{"balance_loss": 0.000495, "positions": "rope", "init_std_up": 0.0346, "max_grad_norm": 0.5}
Below are experts of layer 5 (counted from 0) of a mixture-of-experts language model. Rows are named router (the router's row for the expert), gate (a neuron's input weights, with its number), up (a neuron's input weights, with its number) and show model dimensions 0-191. Each number is 500 + 50 x the weight over its row's rms, rounded and kept within 0 to 999. Numbers have three digits each.
After each expert's rows: a language model's description of what the expert responds to. This comes from a sample of Wikipedia text that the model never trained on.

# expert 1
router:509587529456540483474497452479453435531653528554520496463447465413417484479547397543509527551487473447518497525537434460556501541518445518495462501408548525417448575462534544501559494415561464469413490536518596460552579527504404505498462501495459554446484565582415456543562505542556479478469531472535509516465534636513483525529588520502444495483477500575567554541494532519399466493461469415495444543401562552443531531491461437466541508445516485523518447560467503558415443424436526431452503470530485427477496557516608432517415444480563497496487524432466564456589458556387535437
gate1:451486491566536458455504492548565534444490489492409502527510452524508382469482473479531600537479546318445460439477541636557482508507406510570520473505476523468525547435464488506526474488504495474458433542584464465552543506615461478509507523532546492511510518455530520564525466598458440497536570485558500463491585543503393579524514494494443405483527575482373519542496610554455511462446469560445488476490531523432479555527492454525448540500546482547573503480487496415491527416538501544519515532465477406474516501635380451543575618501529427443468544464435526485532600481484535498
up1:528446487431474532471567446562443521507531572464551480539414508405497635590542553401452469431511483582652512473470533464501438475528529567439480486465610556504478528541581527418530578501479583464460566489518589529411470469390569507490553552479434606498497495514483521550510501453553571521467456552517510452425500445497515469498485464537583582470500543523501444409518443578544492536568511495415502516480445559531440470508425529502549471485475563552503502530521519427465463580443538487460465526486509522509506547473651604469473383571477495522550540563506503482480439511510497487
Description: Mid-word Latin-script fragments

# expert 10
router:530635473511519481502511456428541449538607561555524480471421461457465500493579402510564497438537503502564529531516466411545499546497468539495496510437513534452508548496536498484555431380538428502409520513463568437512575525538475520527529456474430505477462507562457462565523487554592429426513556493552497485539470616609450522563573494492491546574429498557544525551455558514390543501408505507602427506414544539402509575525508433478517478459486460533604451562482507509394437484441542538436520482527474427474461520541587432491451403513481483472493481511515565457575479578450549465
gate1:438485498505533475425494549492538532507537451500479459461595504569472468465559513527442548485526588430409567376533484502555466524441413533576461526529505498509534559453464560559553447475492451514474463542517449514430571440568455506551349505492476513571476477514583632582508504557497520408589594499458500502574600478458472597513548548488445417516536545499438448586499529437491490487464535497522482545494612533437455459450521470427584503479407479561600548554435498458460420448566471494465486479473530465512540550584457435511534554550534478471394489472468525521418508531475548471
up1:462486491404598516393614512544511456457563570480530505438341505526502643520557585444474452486453504541578441435475519510505463426504563484544460516455583452471455490598540469434510549536488597421474475544567559467459495503506495486492541475477480486485417489486436458554529541488571521462429577518533475465413500475495518490494556472499548523534486535556480500500618517500574468501490497543428476398495523487522462519521449525429511532522509545568462508503595457473510530423493514480499510564575513438456488545473659581536418445599477514527497514629459540484527491428478467588
Description: Common nouns and participles

# expert 5
router:526585448516496498458564468382463434487554531550493466496457479510435504482671451507522468451503461476556524487475382465542449521546453571503493479465511542432458508447568521533529493396533440512419492458473536399458593527536482490494517437452437527489473551522425505540546513567526476478450547489541491473513460511573445527568562550521523508562476465582557594557490514546386474485487561445505466569449489565422534601545454474525504533461470457543545422560478533584453398451463542470451577487561471435495477525538583453526405437501550479550488530504444578526512414569369516441
gate1:526469425525561471491507589460564479502466411498396553492605521532524446484539474526508455474433531432507509440487584455503536493458403522599512456527520543502532435503436611574563382395468538434526474558585526486512475474533405476423425485550510497500560534494484553518536515584498426333541452477498517488519514534535457539580536533477488541565478621449478518519497581474407502428484482582481386463508457508351453522540490369521494466440474487515572488465457514464568513453502459491542488492491507456556530532517464503521520580566506522493511414532494569465519508484444563519
up1:475554486468478553442562457580414521525518571561523463500395544469464629594571559469500482505510507564598498445462514496474449379556609470467462570610454552467490575523544489443572633514438585524432538521504575514473533525447528518530551487482494512582473453527461477508470539459527495526442462438562513491447491475467563485514447517462562592535471507504436450498625419569539582599453543531470482453562594542463559543491438492399441551511474463495477500526544471437479547553474518422452513515583489451458487499445607603509449431553494484536497478497547505502515465505520493468
Description: Measurement and table numbers

# expert 15
router:520583480494511544477541458433491518534605520541480477471472483399410466441604435506550519447541470494577538491490451484566481527499427522587420478450499532391512546462525498468565479414559480551411465453436613376460565533591408517501511492464477530461449557543458524560566566540547464481469531449527471501504463561535477506547606547493488488574497462532527517608428546554415530545523499461532475537430525511464524517529491468498491556475509493471578402531488508533410423521431556486459472495566444437552504510542594431479394475508588444510512561437451612487544466528426516436
gate2:479456555459440392510582539514498548455492559423556500582487515430509451583550541517549499452422502575435534481581434492527455489503434573531438514536541603468492536520462579390501540453397511518500483445475418442536618494428436431452510444548565485487480458404473517476405431499512518510428383472527486528534406457497472517530570465516541553423469377473518489424487531504498554473517577485473560527527564523436516522469431446541555470490589515448420496591517510411485480533464507549499550558496482483503426495549471519455469510429477472499466492495529612593509434550476440418
up2:477473419498496463484485467526508478540437471383583411556487477490580487473566536606410498552528461469488527542435483460429476464481491524504517511478528560394449536610547395583538474551511366449572508504539564446430518508519445480536491569462485488501496584558490505468548578485456441445549591506450511519498426553414500579478378495457515479564502527552486518501514451472462464559493576564519513469455468576457504466477523520528465520434529572457463479551526506533541451460509505487476419443475459536466587455497502461520523530607486531428497489434377397549545419494513378606
Description: Leading digits of years

# expert 6
router:512581423437509471498569493453545409514527540525519472504470412407432465475609418527557507561552488481550554515515444488530483544545484494515503492479497558401453490507492520484530476416595466549423494504482518427540606542567507462496490448470436518479460492535393512541489488562590482504466522545542415478522505507494409519571515539472504496585479441598535592556461506483393502530504533482589405520398550521441517533501508447483504543470414440509533468482459455553379454502429572432519566509541507390521459510557572424493435439540597487538482489457432607469522465547468516387
gate1:582495470542560478522434573539550512495514510460450561532581495581487422582509494488445604579521555423470532438495488484518549508532488519572485457484458543433468536469553630584536444474545500446487464429571385492480536500518425500479399529479566492501514548414500547599530536599557437440558607477562482441537551484552475527550592526504414546482518536498388450522560542586424526493455486532478495542553481500446479481558465491521419470505507455503629527448513525539493470472545530496515450484460447422490564548523426515523606539508575520484516400466390447509508539449425544497
up1:517508452434510496433694501570406561541490607481550422535456527479503577527479577403519462447466410540485476438502534480572421433519512486426496525510511493481507501660483496442539558499492522514455602558513599503544528497458492453436589491556468542519468474498496461544476517470577426495387420541543487439446523498550495478533492488543557505483490551546447486428510495529496451568473546515501521455591577493458363454440468508413472506545456485492447410567496539477510504547416508536481525535547553541515425433476613583495463406531499480492524493514474432462573517457499483529
Description: Infobox field labels

# expert 7
router:515581445515516528497593419425501473566555487568499450442487469488430473475596395498506532472543495446535512492544433455502509567491479593521495464441538571434467523502527479480586434439553461524456433522448553454469561517580488495519451423520493502499474544534482498576533529539558429423470513486558565472454483573634430485574542492508473475573416479561514560550426531586375523506473560514497401515467542518414504538488473427487512530435502434513626494550453562549394499486401581487478574470503481432525463496480576411484449440506542458519542520418513540487577432514481539417
gate1:449520455518554430503424542528580544445501449484414551489558473487484381512556476507477554583463520468459422481506539575555451525514444473586447510518521560512483552453554574527511388451484509506487494510590357513492553537574445511549424466533523507452441532491487577673514504574472436487521530474500478477495628569479473584517556539537451532543554531469485510526491518490459503472473511569512463442514579498439484548512439440517475465483551497504602586510507450494528543450550478569447491438517441428484513544503476458523552636490570412417388449458424498486543576498455568488
up1:529460462442487534457632491477539478533441517546533474471310504511464616480566571412561476467512487451605527412448522460450461396509471499487536523497520525503479449573496448414529554538478467508518513544412537524488474465463545474498520481584427536556451464480458414544466531514536492473471466512574513461471365457510480473529466447476609562484459551483442519505528485574566484495495555546476530482505503558423503512490495549382502567546501507563510472556508511424429434507342479408497494563544570511501462472455584555441515390571497544610513542485483532540503452525507532529
Description: Possessives in biographies

# expert 2
router:530572400518488516443555436448515482546542557599521426461465426435415491452626418534533470450581474512544535508436447493555462545470439559502475492482505516420507548472546543497556475410587443545441484494432574441444596510561419483488470468486467521426501532531457525556545546542563474437493512502542517447531500550552513530535540535512481530550462445562521565605440516554377568516456534576537408574460546513433480543541505419467561558503456505508556428530488522577414441449391586505477506447544460441522503529517574515474429432491547439546515570477490570476531448548478542432
gate0:439477522490534448529446515459529513539573493445542562461584589502482478488364399437522499497559561504531471544588535455455548459561455442564492506462630527507473463485492536552491548531545519472468547540492473465523462492446475566505526476537555480519462541454410540532575596554509528542450550491446509544496548553573459580516454486477438441558554550466560499514528505507484563474467581457445555475456522487505439499450431510469564435542525406389499502477557460448421421498418438452444516403511445471486557529424410523406574515449542517423593454465535447470632439582484427494
up0:534502473421454497496478455567551518501467488474454491521494488451520520590537460530515400486505558569600454476533534561513530515497421566471562493511504541567558469573435494520556586462529413545509509508548470508480545527493530425486490589496486518483458486466554559456480546505427528404498491434446392530658540527637395593499520500455520405497522627560464500492499523425511431546518508507525484467528421419520551515439592512453513573550542479558481560473577464463514402508526476505421454468449454437524440471462518454533440441499553483468623431571474453535554536600537509561
Description: Sports and list separators

# expert 4
router:544610474482541467522556471429525397503591540576489490462493457439451511486591453562526491488593455473518485501449385495503439563454477540504486512418485566457458548494480487530535493450550405498460487462496537444469565519566453554505460474498475547472465510540414532544519446590544475414455542494527465430480454547506424565617543566510479494575441461547546565504392450571369510529524618538518408552423569555413573583550492454541526523505436486522569446512528478557464470417474558466499551479565454456588498510525594443509430471530550446535516520505467547507561494491445512437
gate2:522433499414429563503537598453481489315542525428534534542515465482488451500494488467460502549512474516433518487468451501509493493456447554498437467523556544483539558530420506516546565457532535494493512449511532541469557551469487467523567434540513498523478501496485442494467422499513414588417444552468469573564434463491489545510506515586510598420522490526503530412398444510577570512564478515493636608536509488434531563470457452566622528483562554411532445517554534485502455450516425551548492476566489455450543484539509555373469431465394518544470474490524632527519526543547451436
up2:446443459521472444458501451537572450508480454424527542472555421506510626454508605484504502474427420534437525464438492484459528458491507446523563486449478514429462442582490440586508520552509487504517506459553547452476558492465466591432473560501504521512479571534392527407598516431574434592532547446476555506513468489485581560571481475528454555451545551585455506430454432466444487593480482520402547510498489503469493528465451504507583489519528492465467413467515455485521542489536527490416486512470395502446515477524500484511518452725433504513483463419466409472565421450508429547
Description: Sentence and section boundaries

# expert 8
router:547596428455573530468499461450499517488588498527467455422465451457395499464582480522532534454536499480518535481518452471565469538549473578526465511485584515446494508448505524495576517430522464574377445490498563414511566558566430484506514481482455510470474499515480505560535474521554491479481530469572504447526453562556477533594522546492486567577472469540520517622400574498441519478472479500533433551448545540419516522542475438502587518453446505545593507543457536513416377445416606436414537483536454452536471540575560451480402454511554437538498531484485611470520484593425571400
gate0:575506591487509475527418475396475533555549443457614612427565548555473517492407402468432412524496540526502449500504511488511528510492470470579521541434517526509458550422486457525524548534510506474472457570480453419398545520476468480479569481528454545487505434487394567519512554573472458470629491500530461529533483566524512617558471480440546451509510552435458492513486502351460537503458560470406501451476525541528493488513509456507483426494498541454554493478571401518454452409454514428467510396441448375530535472466405464453495556488491562545502510420483434445578517541462470449
up0:534553453538453639450525398587492484446593432400459514477462470444576544525494425509494398560494537509541534554520548555519506619529559511476508522517551530573500475550503565584498524471529453518525486496599422487489534506544481456598502475541505542519428526530460524493511469507479518488470487549501457527605481474619420565460505451471537487474483567589493484502429436478567510500462472444476481543588491477469584518453558504430534497597582482554508581524572453440513452527577409516565429411440439501479477460516553419571515452592455474581539440551481480458468443557525587463
Description: Name-initial capitals

# expert 12
router:640568459466494499485537455478572473531564524564513461434478468443433529482638450486522519462524491532598544460446449460582515558480439573551464480475494529439493509448537516515571426450550462497457445508472571433519589513572387457492493415482477513465479534552439500532549493564560432479497556447559513402466496542557434554591580541482480521559465482563526545600442515549428545510472537519554430555462506554436521601491520440527543561528509497536588452560453557550419447423464549536456558467564461413520539504513618469498446436496528422506524499478501574476528477574433513468
gate1:508472447488568500488470481508501511437454456477415490476589434554446477541518501563443546495363592450437476421541524487494507495563424503607462480550522497485462497473453614548565387445478461506515444488527425477522551468586426488570494498527463498542478430473421571583603482548605440485491476478492536467548557546551458494552577556503439517470515548397459506513533525491438559473462506538541538453481551504420427560534523449422476488472487468526592560460465447460484507416414508462511417523455549488544557541507373438511563525490561483452404430406467572485524523507466587516
up1:534481512528483545398594538569523452559550609539594482520383583468495549537479492381558491486664504537682458486474511511481467486503561502428563583516527518473560529551478473432479516501512547447458529557493575526463488480450564505505463515479471527489441524466552448567439507452517504458470483522601455452464534436529500532502498502475618524498428510602393483498557495527536428572539467461450465453509461486475478470470468532496549539578458529564500491535500490476494466512516559535469545502557499431530480514427620533435462436571446435544587557569441398463497484476525449443
Description: Brackets and table pipes

# expert 13
router:550585500474518505477574471449547451547613537583518444472439453408444552460621414454585489445572473477590510519444471493516478578548477520524476497417478533435485501510495475516548475386605428517426517498469576406517603497517424499491507437511455517467480503532462498531504474538544470467478516484562520432484501506498438535631524547538500495547469468615538572564443545514386534505472534520524388492442526525396545541492462473506500499469486451460566456567449560552422468416415569452478543526585453480518507523502538421504455473493538434502576522488499586482570421536439554473
gate2:412522605486473501467585569481540508436545507378497443565430544461512425501503511420471494450392574518542536468506509531489438457414388502534468423559563516440511538467500512477531495450506528514465549457493472520509621462462415449511539445478536524587483552468473486532450412516466459501386402527548455581653532485541519463530385532548474468465480463488472580449409492559524533462514511501554463564498448530477510497481457435499611493500509529427465474503571506453537404502470516524511514533505528482499502402521409532525548452359518543510552497481502621497555475573543522460
up2:546532421457536441507505379477544440600447473402547497571464445488525558522518499490457540482406480525503478472464485477460515343444455487495546477445505515448485463553504461514479520567502413446535448492498458456553564398461488521572502539490467520467584488544521522478562601446569467530532556458569506556506495489449605557571488430433471456445493492527517424504525533446480460550414540504429531486474525565471477398523504488488515468481515530504529406476510442480552496490525536531367455465405459530517561420495443451559517527598476598440467543544430465435551346517536407547
Description: Line breaks and headings

# expert 11
router:518543484456550502480571486425490456464613517568483430452452493454401483480571456542567520479604468437541504484460452428567472547502473578565500463467532510389488551449553470492551492400524479515472439454482613409452595494512475537452539464486436536463458561504447525544556475516550477491507528449512484479498486548538405553571633514512496509574452416566546580610452560551395530488505546528534449535422545526442523508505507428502500551473497480491570445537479534546376457484461594504458530514515482442512502508538579412564471413561569468536557534459507574476546448570436532455
gate2:473515416459455568523593472445525474388594495491489448439444527428513475554440506505445486517449481522471443505518514450513428457483424549585469477580508531497514522447502564437552545469429517466529547449577481485489595558484526505382500495530588472551509515464404498521475506537496445497390476517523503592463508516456462527481473475472511432507550457445552495437524494494494539602382503493543582549585488546498567504458511441591594554470580523449457500515502504495478408482511419530530551535508481404567407546569512459428539497407508481512488467531576595652537458546461467393
up2:464561423558460467494444476559522438531489456417492525480493460467561543572518556580469441537490436527476521473524570448415473440508486521513500494436465536450432520494537402579486542503468404523521488495536566442503554499527498582445455615417510463505497468561503527435519598446405454388552454431431507500414526511496581550535459399461505469446570498517512487517580515425378544521460500566465567508459491542521522439457498473579487448477534464539478468486534528525513438491437490436381451502472434493528498489482597439533443594567390497438501460488392479517552383415522499484
Description: Year and date digits

# expert 14
router:499607499489515546414562397414551491518571562524444431472466462450432446445599415528576602477513513474540525501491435463522500509484481533552500515403551537438506585522503492488598431437570482497459493472450596447538569509520418530510507471514433589483474569536470457579520519525523454495510574451514520486547459561610498503572582502498506518538502470548483497529533488532421552511464526463580402530443544531398514561502556509551535468516456428523575432532456549586433474472460619474478599484552502421556505463533580413503452490500571483552499554515491578452551435561464512439
gate0:549480509487511566527421455465480528602514440468492595565574504549368449450433472436487383491510533469522522409521394478487531450504439546486534529445549490516540460424500529534585527490539549464538499549532518415491573531450565493569534432498461482463464414511402493524470506497585518451458518484468452480478433562572508502503518458437562435526537634439570405470526592462528476530446523478470509541428468505475410501493470475445489410500484477402506460466504546588457453413506524475487605472530449449634576544469499573486580564443436484488557435496523494453559469516532462454
up0:502629480551420471463421471600547438465535516432412540529520537516489551632505423531483386501478548533576553543506566498416575492505490515466538471541526487492515390554453536592481538473493426464514523498540445478496569492491458453469532433525474534481489493571472572451563537476434499529546455508498413448565524426547375538492521529425555371449500577607473575453460449425526521605475519473493529464591569534511501473399480519531544527578523500518508517480546410446420458493549440472467420488403501496463438509518488534599510517575477488520533545548546523502526436520469490482
Description: Discourse function words

# expert 3
router:502587495506568520460532431491487495490561528516511470479498393446418451491567456535522526527573507435498540507471376464561433643515444551512445492439518537441490551480467543505538466429557413487417467440493565464494579545542436473507444423488420498486428512498441443489583488542579506485467542476542571434506489539558441563581592442502451474508449498561492566604518545480396564526527577508539456585436479532455519508476514450497531498463480443515515458592407469573394480443388566520508512496492497436553543541518555490505447461575530518543479540519473605511556498589406514450
gate1:544496473482530509525496577539483508531500492395400507503490426567470459531511498574513511535412573408471408426436569537510510487534401474590520480528486522434529550506552592535558456501503433440504484531584483413494582432626406493469506493455458519517425525564535557618525479567487438448587568503505484565507566490427462547527525507475396497464564539376418489541489577496465519455498497510479456434486538574395486524496452434496487474462474424486586489448430534451463495384499526575466453465473467453497495536589415490511562558510572460474450470543432505505467565482499550506
up1:455505517501494469488597460505457491513476573517587464428407517487534595543506541404523439495546471575572538423448452461557377448504551435494474579538582536498467499561497464510546546463482598496545571474499536497469508495455538460496514498489479598556407484431462482492518539453569599517446407553566485426506582436592485455516536506488556526494392572574423555397528560548459547479513575517477550496484442448474452431513497519453564512555530531597464492574606467453460471514375506552506543517519521521533473496478592538466502396516532537564543588538499538494531466513525422551
Description: Name and word interiors

# expert 0
router:529600450479476498471528442420496445493559498586558444490420411430400463472551446515567553468565532443525500488484455461544461537501493564523420465380576523407434602518521499476534509414616483495492441465472556417487563538519421492545514419522512504468478573576459536498543477556508458473471493409573562507505490547530430527577545473513431485532495525571484554539507547516372519509541535436516422561450556517469515523557532418517544497496481526475610417515496550553393490484481522516473509488516425442525456540557529424526418443511479495477507491420532576471597501572392532442
gate1:466534456533574511478486580496551585493454494505438410540477498529463419542561510561508534524463587435506459463483541569559477462524358485589481506477522506472482574426488524566602480410495502494547443530595449462547530466568461481538398475499530468538487509467484565598470469585498407465598628460533524509558623515481416582523617500494458480462560600474406428526464533548477563520513486539518495500476530511426474469450491464522467509397502441539559500496519567420534509429530537545455498508457492379515535517514373479479544585503504464451457468521431497490484542501452541526
up1:562441521387529475439593530524492430537521582504425551519473564464516599520526565453536464436580481550607582465439497487522455492451539523491448553480534597506503554577505522384527550559472555465532558460518592484448454507421499482519523491549469560511443544479501450499478550484591529513451389514597493495353475464581490492530509511507608616540451559529453531494512548423502434508476548532423451436542628522483428431528456499465533532526490482504502508515559464538502459535432449523450496557554515514508502479461570559468465406495424519594598530546554507456550540489494443474
Description: Mid-word name fragments

# expert 9
router:565596489493465562461530449447582463583601511582533500548452477406418493472530475505529514491571520444512487498494426466546437526524467535521511442414552559438424546434490482534574495453593417513411447502472619467486609515544442545519452464557420501460435526515412471528593514514544494467493546441488547519509453580530430495559545487437514457506488472583563613542387523535387502494477503527516446545419517491477523481484493433533503527435446478494545442573524584526477446456434611541537556507521489445520482510543550426459439421499526513497469529513485573440549470540397523422
gate1:492563406525534474474430526506564555444521494404424497543493478535478459480585500511482630577438584406460512440478548587454509467519436488640501451465510542509534564480528557525511427493446552439484429566528433493464546542553443516467423550482504424482484538511508551578490454524504464416546580508543576527532566535527505565585522575452410512454591538478443553525452508511455543406496517563468451450468572576431464471519507405507435446447478400515585501448491514486551458456497521564545429488498476408531486528471473470567593624475492456478443463473475521497531534490494599512
up1:436432517443539582517634552493497484610478536488488521480417567438528572554510556475489429430508407511641427476469532497559472510502550460451466515534556508491511496571499486525558514484469553527464520513467642483508478477508567512550499534566393560519486509470506425544487499517564518584455443564575480512413495460481501462449508511511606553504423587529467456518519519483512463522525549486465511482518468486471419465535429484371547576523498608541487537571545468442476456508445554495486592481518503529507567521514609578489458357545512506463605519609501551506524417542488441512
Description: Word-piece continuations